From a checkpoint of a small mixture-of-experts model trained on Wikipedia: vocabulary 30067.
Below are experts of layer 6 (counted from 0) of a mixture-of-experts language model. Rows are named down (a neuron's output weights, with its number) and show model dimensions 96-191. Each number is 128 + 32 x the weight over its row's rms, rounded and kept within 0 to 255. Numbers have three digits each.
Before each expert's rows: a language model's description of what the expert responds to; "raises" lists some tokens whose logits its average output raises strongly, later layers aside. This comes from a sample of Wikipedia text that the model never trained on.

# expert 56
Description: Second pieces of surnames and acronyms following a capital letter, such as McG-le-ish, P-ym, B-å-stad, and country codes like ISR, KAZ.
raises: "ern", "ree", "ard", "ure", "erv", "y"
down0:207128124098141108121168184139069075128163087139168131157103143171172113170093166135132091135172149161134148120116140179173162173097149089081114108085119141133152148146169164153146134080139168103111124103119124167038165156152139126111148116143142094166144081156135082090116124137117092094
down1:169103114084093111143057216151125212113157088169170093137213105078141096158134124148096151087137151111168140125101122170108150057157075084144061149150160089124196073164108126142139111122119152168114172096126110122124126131140130208106153152120169125038131095081082109121085121188082128128
down2:124124175117139100114178111167087121133110101153097191142077197189141122091096120094080150139159179108170098090122159151109133144136124118113147124129134146117042123165109206202084124120146086136082179185136147131137150108068126117152136155144155186139134191109191108099107075120154124170
down3:120159116114117215140110129111125145096114161137056157196130093137106186133106122146186191178149153137096127100162172126133104124153130126076157118156087114115126192119140099136165190177129171118149118087127126186181138099150121115110154173059092136134111168119127138145121141161129186135
down4:089075087143176116120113107142142121156157179145143108079168145122140122122116152168155143130094112153126170099171135072177119059153156131100137146188170105171138091070181184076179122073099147115111162161116195134137121146102136141134154164100095102163190163124171199069114179115122113143
down5:128092095067139119153112206139173159096143150167190118139183117140112130122106104116122126128068140091055090178044204112119182104146149151153102167160185181111151116145112138103129145207138136118146161165103090142135131141182108141208167142142125167103088079152094099125080087094126116134
down6:123093194125169098140107152051096142065134122115074130134120147181179140116102110127148158142150124150118144112127136126173149121101148131184062148109106142202146111120100171105172144161140152113107098073082143126115148134102124149125126170078112115179137129127112172074168083129113164148
down7:137101094088150172138174146117083106056102137144139149189134149191107190099069173150094116139119105133172079059089132094153087096069154174179147177072131134123155160159144122150093080048135110090103155170182141132181108109129069108119115138119114115121091175141123144139131132113159087189
down8:135185123164147084102093167201121170103123132151130102136113122084116122091126159124175035141085138149050165115148131143150124120155168099068161092146081104105094127093158183135155109156025135145082176101163071164146170110077197098149134153108082105105156091182114128161169175105175142107
down9:073095151088114132084103100100109078131066210163132157146121117112075097111069142128123126153102189118117106100102071104159154142098131182125222128094088139127122103154149121108150160126097144118117137130125134105099131079074168046110119108085132131154084134097125132124097117148161171158

# expert 24
Description: Final words of proper names and noun phrases plus object pronouns: Soviet Union, United States, government, city, him, them, closing brackets.
raises: " as", ".", " due", "’", " –"
down1:146119180130131187114103119144096128145144170137112105162114141156081144138162152080095092133149109143173132104134157064124110097159033180137165135136104115110139177135088136145097190141149150058108067133087116168153180146134141121139149170097098158186163169093168090125173119145088103099
down2:105168105143108152118086142127152191139137082131082121158143112111113163139134140126124119148115133133101064185114138147158112122138133131074125129186130048112131122140147098130095119136171145171107141131118132096158102147181097167168106163101067086135126075161152154141182166093093124119
down3:160158093121156076171174072085121111140141140150113076109102194110126111141154080204122126094086073168110150078056120168148120128093136131142106132124178152152107176147120173141114112161140064066083160047136098156165146123092172128136130137146123183107150129136162156175136154069135113105
down4:144209113140151157144101133081132063100104128180067131121115203152147097114045152114161089117113133117153145123171110138146130102086184135095198146111120107149145111110109094135106135151138128128180173101113153125113099127090074093170091171107122157110127147149122084157114138100177114152
down5:126124146109097089150121100187175153127152164168075118130087085089130083146047094108167106042115146159101137096068103162098150097179167149185186123159150135110086158166124082135123111171158067131144146093107131099103080129125130172174157133114139151153150120141111169161101137158070139178
down6:140146109116129105134138153104111112077168134146147070119152208149053129165085124100094155084073151117094107089151119114145093043118098152121031122131117153166145069123182146164098141092136126152115112135110170118120093157089111128151107165143121118167148050128098175167132105122085114107
down7:151107103090102131096155177116154148151134142149128158104096108110136149103106091138152158112151113135156125105078082163123173111124168143128077108109134141101174109138130102156114072147142178186104196147132150107101132081127112186149182162112188141113147120153141181128087119144099054171
down8:143128083137112083128167083062107154156095173142123142138114116134182129123169102118110081085112088108175112098086149166129148155183124153144167144113152133096149108146162149114161163169150176112139093123206120100086102078115102141134157078185119208113181135127149091113135121154132134170
down9:102136053181057084132117157168139092072095125155149144140103114124137121132164083129169065148133109091113150172086151161132159143111120074094144151064114136086083124137175106133137110106093153121124131142138124150128142149175160073107066199120152131158113062072153114143153184141156175113
down10:130140067149114097138117145135094119070080148105134137114139135090141082130189123151148150051112089122119184157118138142103090093135190123185179155132121148138132138150147103117099088104135135116155147134154181071098135113138157136090122139167159156156132118112080111101097109125077162140

# expert 9
Description: Punctuation after a name or word in lists and tables, such as semicolons between songwriters, commas between places, pipes, ampersands, closing quotes.
raises: " hosted", " died", " seen", ")\n\n", " wrote", " designed"
down0:106127173139149135040158099051174151141104103136211100090180092103152155096142182117163123092140104132098110159129124107091121169181150143177126093127143129212103153151097148134092111187087133097155075118106146111183162089153097164119092102134114128127195172135090145136107135197151153151
down1:131082103160106193119070114104093109164191122122087138153186149164148112050133131119150077097165176114119107134166068173144123109126178138170151075149127145141155138161128109155183162110146164110144109133146106117121086126157138113120133161102193086117132140077144165173123158151044144147
down2:133088173177118159157122171143121153124146101158102164157124127091098087189117119103132174164148107093104142105158185134131111095104194143122044119160122104111155110089120116109127093079140106145160146072119153086154114118070097202093172091095161117098118130096086142158149114125065112103
down3:129119146125151173139111138162117112104144131092100140140038096156118112146129175170107056087138139125119139063161123163157080079153209146130121141165114036106151103160121188130076098173071143107121150135104110130150117090141107139117150168161150188121076119130073124117104099139166140124
down4:141105153084142119139116131166148128165100129073098152122073106084140085126109104145107116147139099148151163174115140123126156097143152193162166110176100140167140069138139092186167102142152086091107148164086123131087134115102128143122159073074198086130110126117140158069100205133126196137
down5:105110182125105141124104101151095082073177147119122156090133085122148065096060157114113120146103089130115116152055125129141077046129156107101109093124080127117144180059119138144153131123176157103106091126128133185123131115162105122107147152076067128199075099137140111102124139137143119103
down6:136128107118065152162139185133174087178146197104132135133131116112057107152136144095125096094105158114148150156135077100107149163122179143118142185150127041108121135172116108102171116152086113164117147125139103126116169137112122146132128084111178135126121063143133180122184167060123118140
down7:077099141088056093063125135098149127147219166169123113129122173121165156143111131151175158102161128077170115154091173185113171131072065146123089112127079124097140109140107085125099121055133167157102146164147162167078168086128099176085134073137096131164101152086133132105130129145094129145
down8:124122084102215130091134130081092133120145128120135108119152084120115128105159088111138121110115150155126156148146106166147160111101184146126096176112104154090114127114166164096115102089103179148163080137178106163141138133136117143208105093168134036115124133154115096099172115128177145146
down9:172117147136174104070080138157113119137146199112157112129083162151169182148101155124104169152141125201154098176085080141166132123075138119132163151179156107146174067110065085147072061098138111105093121135140136128125072092136137122096159120168112136184144137125127194144184131172141136196

# expert 33
Description: Prepositions and linking words after verbs or nouns in prose, especially of in composed of, plus with, including, such, among.
raises: " the", " those", " a", " some", " these", " two"
down0:124185141128140148177111055172177133154113129134139098110173183115107108123114144146113119125114094133160149128113124150104133077080165109092117145132106083131148118115093148107097190190190150091168168119164107120089118106183161048113150199170146103152155130132138152161180195086078105063
down1:146096100171161057096106128115124092064176152151169132120100119122154104149107133121127167121162101181067143109110126111149166080161150109131136116061170118117162142101092101169164082101131175188110090117128178167129117092034154080106116163145135117081099118068162145144151160101167083143
down2:183137110136164143147076115067121134147092133126154174124080121068112139108154093134124077148143127144112180129173121135111114143085155141077100137133082127086153095139129165109162139117169115097133084173091055134136096130089088133082154073166114165171153068133135194121099159124166155108
down3:170102143137117111159075126105114161131152142089104121152192115111145086162133104181102107117116157146116186156165098153098112118174155106105045137151100150152137099130156099109136114166153150114097131135083138161141157131183100151122119018091098121052117071077153144157107131150086091159
down4:136098205184207080068087103145171081124103126172173153099147034150100120138076146087099099177164112148141115114139151092124105131124114174115102107139177139085114136110093129097120166092159180118128125130135172109097073071159147091144120168106166137116135092096129160128161073131083113133
down5:124117091082117113132151129180131120093110124068181124143099169092103112146116154158098138138110070125149078179145125153153204103193218153110116149103064151129116166106162056138147128075071129105094165157120102161137121169115125103148105089123137127151148164128174107111093123073092119087
down6:087145126093062164151125165131118127169072100161135128145143128166145120097143138136155099091096089118102107109096098178114135084123113094160171110174102080159177033130131086147089149138156127142105132130093164127149073178154172151139125084158120130124169153106194067122126113120157145150
down7:160106118170144197124192131177165136097091068155116175189178149128163085120151097081109070088128102111145104133090123111131103169092090144154140169124134102111091154170130129120126183164191142130101104164167144116130177096094148211152092167123126132154109137146121110120141116138117146152
down8:126119080093109152149164118117164127145157184090124119084062091168132114090135099157125152146147057116132147119084095105098157204151052126126161157069137130113122129117176095180118179154134075139099157117145160138115144140174095085177163108133129125151176176085109161156119187112109135188
down9:138120185085132141133099130146113090152126111131161173134116116119118099167075122108135160124187204124158112122146159133142174150134165135098156100157158171173127111115099108117103173119096086116155151100146141147142063134099143098162183077112167143099192090188119103139137107171137130121

# expert 55
Description: Punctuation in infobox and list lines (colons after field names, leading dashes, table pipes) plus introducers like as, including, named after.
raises: " List", " Total", " those"
down0:139139161141148089176161126122168114139160133137121141209145112122158133130108169139145131056170136109119105157064127163094206131134189154096143120132184155096082164135147116184113096129109131133113135101163095128053150094116093177116125134109169173190114114124118129162125128123119168156
down1:183124112106153101148129139112128139119226111143114142142135069133126168124082133162179155143167149128169120152162121124046142170090141105118207112144139141116074160148183134084126131137176086081171183146158140155148102139180088141045098108172156068100127175134126151127108124106118097173
down2:094164092161122129141164154168140112188123131092126125161105116122090145165099120115136149135158169074137096168093151130128143163096133140054154052121139147121096098126096085120132137055154140175098175117149168080141149159155096143072155104116158147126096086128127163118127174152106121076
down3:111088113154091127093086142090132109113102097136114134140139145170199135138176103064115053098181124171090070100126122140120151135126179132099073110132182115154091141142156171151091096156086194101091101101162140135109106121143143144159158127105126174097163185091120072169093109165133189187
down4:126112124145154112102138088127093199131154119108120153127172128129071140180111114107138115173174158142125152106120085117106143143117170124112112130142105191135132139133121159060110180127200170171143082098116135171154158109108172135115189061124123143142134090104096084117146163125205082070
down5:121078122103160140075131131111116131077144159110113076073146078118175101113141124139145149089124154136167147162155116105155150015113055168104105127118133140116141075127141045173124197149103100174104132194142190090074108092088162154143128151134089161135082155128141183136167154105067158128
down6:127109145113113118146083065077140093143109125138167084146120166152140134159121113114175082116144130108114123040129121145102117094122141130111120151114052157052177162132078102129130188141057159141093049050092157094118127116100109164075118133101141154154137165146167087189134144160148114117
down7:115098111128145145136100114143151188090168169045114157115070153171139128177109135090134138155173136139178100161114122088129104088121060118124142078133130072093194170096143117158191173160135104140127148164152105160056079070148121114129178147094109122184066163084118143156136131170097118190
down8:111103160154129207203128129141152131168130144100114111117130130089126184137056121105097124121170129147152148181076168150115153072216172153151193105127096122099148121089026140176068116063149188157148133118104108094132154124137097161130132151129128148101108172160099111094118179173152117098
down9:164099094144127178158124060100115083118063078151095142156084175144135139161177165157092113204158163096104137136134134153124153129085187122117121124112098078119116121086154143115117156156207139126156146113128068133148177122131088146102120141093142149144122169127124090085106057182085120134

# expert 21
Description: Final digits of large numbers and table figures, such as 250,000 or 262,538, plus quantity words like more, several, two, million.
raises: ".", ",", ";", ".\n\n"
down0:130185125129188145199109122124108135128163135126138112119136138105151101179099190119062088137089075118122147059131124089104183144097117149125154139155188108124169163122121118117149121060124087121122067080146153059112168129125123089147105174136219165148112112145097121116128135060152130096
down1:198116148170115097163113128111098074106213099109143094085150116103126136101150130140130155118174119166195158106125152172108173178167125120125108101091077136118173083142181172056181124182106135114094094180152187114134128116076173126168095097154143103139071141145111190162127147132135147159
down2:127124160157110096138129164074100182105146158153153111109137165137144145171114131067092090105133120173197092134149160152138063134177146176210129092111160184096127113131129140131135133099138133122136137198146166115183167122133144143088142112150114110109159205143151114124118076135129126133
down3:147132153131069170104096176128128134125146139126120128177151142082092154105131104229158141148118154134084117080076108163158192139140156094095148175089117049107127111130156116130113126151159130140171122146121106155155077113129126142121164162141089088112096181130111160155103182071079167136
down4:090107178147158130152140051155156153106112136142130117182143181157149153154125140079160132141165067127161048074166149113202129098121122107133107141122141118089131041130087142123144108112108131145175142126139151131135177142096174178093104093156115218157146141157183169096159141150155117104
down5:121190135156112134087072110110111071131130163160166111142076140087198158090117101183163117165134172094121111159126144088145173162180100071133157083153146133091154121133138137073079100084110166134093097177160140107222138113107100161095178129081176113066145121117144119109104136093105132089
down6:052067132131079144164115133158166137145053160136157139155129151128198153151149144078142162117167095150088133181084154150124120129125091145108147090152147108172167102117105108141133106121098171128124111148100113129171137154151144167115141113170178179099079178121106104109129106113101171114
down7:094100157163118147147081135151158101138085112073109088148114128124171142101070160103154115125128119132101087144180110082141118101111132222146153149122121061151140155070088094140091061080145162153150116110126115161103142116097085071128118152086189120103081181077183096167117086152136108134
down8:131105124102081152104138182154134099132134136093120106163107133084188107139133183136142129132094171140122150108157122135084065118162127095140154178151098114171134178116154174128082057130143122059122171093179103120144155153120119107168149208113103144127119156128138133166124145153166096112
down9:037125124151145100187157126141146135134094049113140102178135102151106087090165107150116166139116133099119136199108149181164067197105114083139195128174138127141128120115126098110131115145103090185112131125153129088155133135167111132088093087148156106077110180142135070134077102128131157128

# expert 39
Description: Field labels and headers in infoboxes, stats tables and section headings, such as Total, Personal, Preceded, Coordinates, By submission, plus score dashes.
raises: ",", " outside", " ("
down0:146143159135083110121144119149179111128151105139137195098102106158110101168162132104153059174068098148058107131150063125122123131077135113142127119114119143163135105139117101156140146124158173110071120132145144122134171165133098112131070083154159171087106114109116107119117119159110131124
down1:101065165134173098133126093155099152168068178140175122155145201169067138094144110151129139077130131139115124094149119144170162107152125188092168119154154081132083130115074156079128172124082129108104085099116112142150111160135138106138106077172166171083171034099190120168185109145140137126
down2:157108138133103135149141160163155167106120133163149105115099200188143109100057128090105121134113172154099150183150076144101069103122160176100106108097139126094097130144093114080104116150112080135130095116138057154096107181143095134083200104120123126084103083167176093174114189140111122145
down3:120127140157168045143131176156098137163183065099110138154139116085147103126093086137181125079109125113104161158093132098112152134122133150179177141145146109103114113065178096122142107097163115153134189113158129132111162100077161110117109159151074066133129163172150097145120051175146199150
down4:154072142123141122174139130174215144198184102093135158080164153123084115149088102118091098125186075179110129063146155123103073137111158109092164106107202108120138161141104135184105106144113102063091202129121164152085160118152118130146165121163124190073165164144104097111116078144159130158
down5:121134154137143126131097187195146147174141160160125128086111167154089135143179103126171120192149240115114162118163074144181087158129087127128163114176118105144109100147112112147105129099070168166122120171165182110128153129073144165052091141119073132113155124109138162157086115139114160121
down6:143159148132109109147112133147170132119141150143150167120137113114099093133140143121145145161216101126140117138133089153104114177149080196181147104113060160084089147126128158132053142098116099195182106129132096112115092114094097178104124091093123107127159156151087081120127086191146103096
down7:136130114147084126113121162144104124151158168123118075144200094161120092130097233125189136202115100116127093144115088159127143149116109112089161108122112138107168112111095073166116129160155090167118068075113123133133136135149180086129076128133159127103077164125168141106147113132135122182
down8:125057108132166101025072147088166136087134133205124093099108158175139125113106071142121170081166103099157055153105120140154178147119106071081129100075123148144129077140175151116137126127178132162117127036110137082150109115126137116142129101162110151122158190123128075135117145154161108163
down9:127121174119089094171073094128118102149123126078112070144169177060215111142082135136129165046128117153147162131053173164189130147188176069111133102143121108111141085119141118165108123063142173094120146126115123119109151062086158150126152206073155082136171175090138170116118159171048151137

# expert 40
Description: Middle or final subword pieces inside words, such as ain, ot, ón, plus lone digits inside scores, ranges and formulas.
raises: "istic", "ism", "ized", "ised", "ity", "ics"
down0:100104180154164161127067115121145121176121152081130087161124142127173095134131115119151121127094169154134165113122164087125080055092150178148133159107096149083115133130111108162131111102104120141148156129173127102100098092133158134134133167142104069096137095138090156130163137117078177150
down1:182120130097152102113115112155142164169151110087149107133179147125123149137140089144135119130121109067143162094152131202141090124146126126114085073139138137114130147101083176189101080126161139152028135162110140114134144137108127145118110076115165128131085125019073103126129108178076110111
down2:129143137141058062069147145064122108118071162069151126156088169119151104066157183108108138113070103165120151114158130081228133106131126155148172140087072187152125076131121171094143138094100100101111112100188161141156078112097129096120132187125117156131126098106129129098080142124128139106
down3:196108159098114101185118130051123141100137120111056102099109151139076149056146112110174146117114138184141138174111117120139158091060091137097095151083140170125122192098081126119134137061120155090147110122085117077103125125083162131100175094133211201125073146147141167140221166099130149096
down4:071131139128138152150109125099118120140102122189127141169141180089073143126085166077166088112105164167169146181139164030133171137092099119114154101146102095175109166101164167131223124101119114077165127127085145083193129082175138101100052084117163128120103147161129155131116147142204130099
down5:132099146144135113144087186111085123110122156156105073154096066121108119128139191097114102138106090125151116166164120153117136114078126076150050152163114141140099141096139173155146094140130104181125197129078113140144122151131165100098116050121155145165186141174130118070128149098217067125
down6:122151100161145213159173124108169063112154138120072122141193152147126103149139127095117103111157136166105149130126078069155102155110130144115177152189089068130138158122166126098125107123064204138112085157108138134121104141171119120091090094173128166145177159188188115169149150041191178117
down7:135125115102124125151121117150156133113118113157187127148156143118142160145136162162135129138117146180116125124137156095144127112123111158162151081142093076178138084123045117174137135133121161130163142160144112057127146110129166134000117136101118150186109105141197036079094152116132117150
down8:073125119151142107162164137134146107124132156123143124139134147157154104132132080133137135125164108100056165141127115081137155144123131058107217140064092152120111112151105142183161250171107138105129084117097157105145082152172172128087098136151151089113132137153152131113195116069136125131
down9:171089152159180062134144136087201142090097110145137103105133126132154137112158153115141137211110148104092118139102129137112132124126075106137077118086141126053084120156105086115092166042131098144133187172141191097147116087110177157162095093123135198121090120120160038106100102107129095106

# expert 58
Description: First letter or digit of a word after an opening parenthesis, quote or space, such as y, de, a, 4, 19.
raises: "et", "elling", "frac", "ity"
down0:121143089166112108135100158079124152141117142132142128110150117121107125100190116116128113132119140131136072160141134139109162100158094148143139088111123146174184092135067078139135149154151098185128138117152075105159151145156074098085100098120164085129086071185108149132038047156070151157
down1:099161185146166169124187099174155141083104148059172183153114152124144089185133126133146168179171129077135183076143041143127104115122123096169155141167153114088112108132071108167173119117140156099156150094095168151182079089213158152084151157133139098076148130158143161124154091150123082167
down2:130054122153111100080090173090159186133140122093136104122081143116089096102119129144159089143069111132161131112143114140102085186126151092131143155078058107090134113136130150103130140144129129134155126149092089093131090143183141075118151079089165072150174099127152086191145112147130103131
down3:136077143115116086076179088062131163038123086102072127112067101182080107068091080121076074157120170154126116150127065093143134170123111071134119044166169154084143136116085113157132109091131147110134135097155154185123078168144149098105107159150112076142166145176093123141079077117172166128
down4:150103150137149139104146055129130140048114162117080160106098137097212132090161131166121122158102107128120113110127167115143067132090148103131044147117147106102155092104198156139147134110110092104127140135098145105142150124121137121083146132042177125128177143112155117109213121121121156134
down5:162155127127118126088128133059103165143127194172123142097055064080125136112121109113173153108120117151119166092151114174109129115157169073118062105104099096116128100144164110063095167142147186170079113174158159113124116121197133189133152095128114113093116109111126140130139117125132125095
down6:158096170126131082154213129137157107127157111082123108127067095134114108170149172128104126187150138117204182126096158138125108099122082124140105101160155102141131131153143137141140187120110092119172151123075139122134091127117080098107137158145107155094145037150101141122166170126117124156
down7:152086136112138041140079125150196168157145140092072140124114131109138113102158100123093109077155096138139120121102147200107064145107164130119144105130177148078150106189155158117087092140173070215154137109144070124100152128100112127162143114169073128148102149080051152122125115143093113112
down8:155082127146096139148144151095093174128123110100131141122088080118158094154157117125091097094159132123117108179106187101127166127101139106165115146105173131092088179139170136117158164054136080055105102176084172128097087106140114160170166095127140160096121109053096147141121149099125030104
down9:128116111109141142130152162130118128173126135147132140135061126202140167139111112136131140143145131132107186115106107119131179145159064115137079106109139125190081095159106170098093152074082103110109086099092153052143041100135181157093108145109081169099103145090168083138092103168099170144

# expert 43
Description: Plural and third-person -s endings, pronouns they/them, and auxiliary or main verbs after subjects, such as has, can, writes, saws.
raises: " associated", " on", " related"
down0:090133135119180194106100129129086165102047161135117136144109139153139136125114147200135096140165125107128109080126107102097133066104078110111085116132184134101165139112115102114117172180179128160109140147084207132087136161091142071173111094079134185123134069166117109130123123190152170148
down1:139167096085097104138173139072153139148158169115107126113084126129060083116089073117174127095066142112100112139128141110092162150096108146151103149128055198141140113141138090137123143129108086157148132074111075064118133131136139172123142163142100083137095118099131067175115160103111124190
down2:136116135118156173122123133165131147115118093156195103091087198148160145111161161136144089175103227066117079143116109124121135086087116166113112164121090117217084158173131134111139112111129122137140114118097157132084125155122136153097121187129132118159120113109149119138159201149127117112
down3:130115147094107103143120082145087066082110186057137105095047129127134150134131077119121144131148076127090118128170136172167085130117111141144128129115128114115133102081119120075103056094077154141065127176068111097069067089136116145103162143063103051115113161117147113089160120162052117107
down4:174147100117133191161126171087117116117151150124137113109103141090183112095126222107084092128119127154177134069156102163197145083159209186106178114120094098113120162177137119129097120125139134134159113091114135146118090156040101117104127167145170165105101152085121177131158143093132148129
down5:181081103137159135163165098109109086142080135102158112122138089124157135149166112152138166113136098094108193087090140152170138119103113068135105164089158128133118158186164155100148143135143176177171169127096148110106108143115099127140130138150104187075189101083081105212102102125117104148
down6:088095169118120077155114129122157059119148164128096148112162152110142144117099086136056218110124100103169155180160202147098120162110172107140123142156129117156080126086107092093165092123134094128095126131132136120172086141125108133174178108133161079099106142114159118122069175086083112159
down7:151086167088136116122169074158162096146159218101057157115124125195124125126144101124166149156152112176128138121138127054113119159117140138182106189134164139157107115118110148076149162093133084095105154057136096125177085161127123070115174116101056177134128130161183149133118178107122102180
down8:144079110102099136144103133102138112154123169107170118133120097193157160121146189077073136106085167104134128156172118113123128085167129163081137123104099105141181146132104085116096148147139118128092131150071142115106164180152104101128137103177115108048140150085144090154187093126167183167
down9:112120093064072114119122172111130096105153159154158154100141125135164114110116108137137156151133092098112203126113149129080147098110152086119086124123193106119148122132132097207118117138158085133101141180101132088103129100153114205114126143125106089140135130132077133133146132159079094096

# expert 26
Description: Names of countries, US states and big cities, and adjectives like American or British, often after a comma, such as Oregon, United States, London.
raises: ").\n\n", ").\n", ")\n\n", ").", "–present", ")\n"
down0:175100155132120142111125127153074143125164063119155109146063126136130096121124114069148150170155173113131118105120097112166165170143131072103098114111056130215116140097154126108133108155102167096122166131095074111120122142082169134101051203160177130103099095150140082184150108139129126145
down1:106143170157103169091028150110101094154157126073126152203117176103140101088108110091073164085116073123133150138165127119151142093131176188136115138076154094135078152157143133153079152121181130158119144122096156095196099148164086156154114111172130134156115111091108143139142098141116060085
down2:079159160151187150173099112153173102164128077142132108116106144120198050117107148120124058130138120192059146158119079156174128114043156068140096117111149109120138192095106137134093079118163111151172144136143135086123118062121117165148076155152113121115093143088085127127062137122151114127
down3:120137115159066108167152119188167172064096143190140151126136109077160144145120107138078153156155120156133137182158151187072090079113144105097128129159148141084082112120092110168162131077078139156110096122140153165155053116161129176104110118132178170125087127110165162161157155126132117156
down4:144128113121135124141110106136147115151169138163166122189119154118106132152119090102130134117170129132138121130140147161112131148123113063190063088147126119152180143158127138133137120199029131210116158125132097106114115177048142139137112113150137053159179139106099064083096122121116104164
down5:154167150174122128104155124150107148171142144076040183155135146108147144096141145117116151093157146112078089057130149123066134132138114195164136092149122096106147143168110152117149127075108158108145098091105105117095116097084088150084106138140088091088123086129144100104127096174154120085
down6:190109189113086096118114152129196068136095076182108117141109136143153151161152026139145129101106069114103129113216195125065115110104145105098112062144122181177108134137096086149119082153128146138098153144130147099114134077148155171150130112198138143172196152116119095130070156157143139136
down7:133126108137113100120076142194123175190119188119095129117172153155094127119075155109131154101119168150157191119143122139079148160128151142106147150109113174118122067165128079073112085092169164160088143151181125102152054114155145110153137123092101175166129143194161174181127129150102206135
down8:124132147112142113167098158126138110082114137146172109084150119074124110152161056157084115093138114077100162147118138136123097134161145143128087156157117173086168117085089215085231128122165124121120124136141147102119098088174123115184121103174103113141128075070122141178130152121115130187
down9:059153106131123130182156155157086109166109082166146149157067132170189122111156082159145107168167118155082165132127112124128152132075094132128150129111163097096158103112141049159133094091093178131074143156126138163111146118184152156148091188129135112179136170112133174117098139103134165117

# expert 29
Description: Periods, colons and closing quote-periods that end sentences or headings, especially colons before quotes, as in stated: and Released:.
raises: " There", "==", " As", " The", " Some", " However"
down0:091106109088092110136080162112107103140131116193187110120153095120139145131172132110145126109125092150110097088072156157076149088111086128155203127097138068086135105111110123124101128146090134136096151179124138098090105126123135116158118148141056104117149150147136100156132154073181132101
down1:125137113105129074125090140193114121147128094143105141124112146160115101131143075140115141071137169134091080125100110108117172078192141101191173143144083072113086126084104109182153124175155065197139066126117143143122170122148111104116119130136110061118148148127138061117093109147123090176
down2:118144109145074132111123147082129097091151126169117183165156155165120147137147101076090141124149143178145149145150099134159120127109076173091156062152090145149144126109125171097113176140056162134144128111148120125147099109092092143077073144108072153146137096116170164136141114116130105124
down3:128204136153151089091106129067131088114134135125085080092141127166118182142163123146123127069121186134162130136094162131127111140131083161159108121105126170176128111116105165182170138150130139124124168109143075083141112176093110105182074127132072088088127192156067139119136160123086089120
down4:105174053123076129079136140150092120126123146094083106093107161126121079096136134063115112134138127129104122147137074172118099125139180094143125154150177117104103160139184138088087126110118143123149038107160122073191163106110151180068088153138115106103116114081093146091157132093107086181
down5:130168171108166136164115158087172139099139106113154095108130116153103133134152170157147131116126112112070192140094104132126140157085167160141102101086161105188115144193182117097153133111084096100139072157118138129120132097131210155147171122177135095096153141154100144097092113157145124169
down6:123112082064110184072156114163118187118131130159165118175084125156115129133148179109134227143187185111109080128164109107159124068156149126096135180101105122118149179150060104149177161134167100138085095145137127127146163126092173106113176080091089080146087083097097155093191173168124104113
down7:130130123119089085191115149027123093114107153132098134147126071085107096112100171123136151163137079082139132175116102120137154110177119125065150114137137096141088146147152134128156124131104093152076156173107140051123145129124152138143079127090072141159169158123169156043184140128203129149
down8:081086064109170131146140117151118095118181153067136097154182089160130168141132149124119113169186168087114125159154134095059098134198072125129115147089165166104186185087147117044133152097117072119097090132087094076102149090142130135117172133127138129087106212101120109157157147153145147132
down9:149137149077108133121168130130075097071133114171045156096191105157131067080125105123085141116138086058133198158184128111118184116155142115136136064107144136163114112132118140145101095116127096123120092118051078116115109107177093115077110128120096110147115200081113102156108048150128118096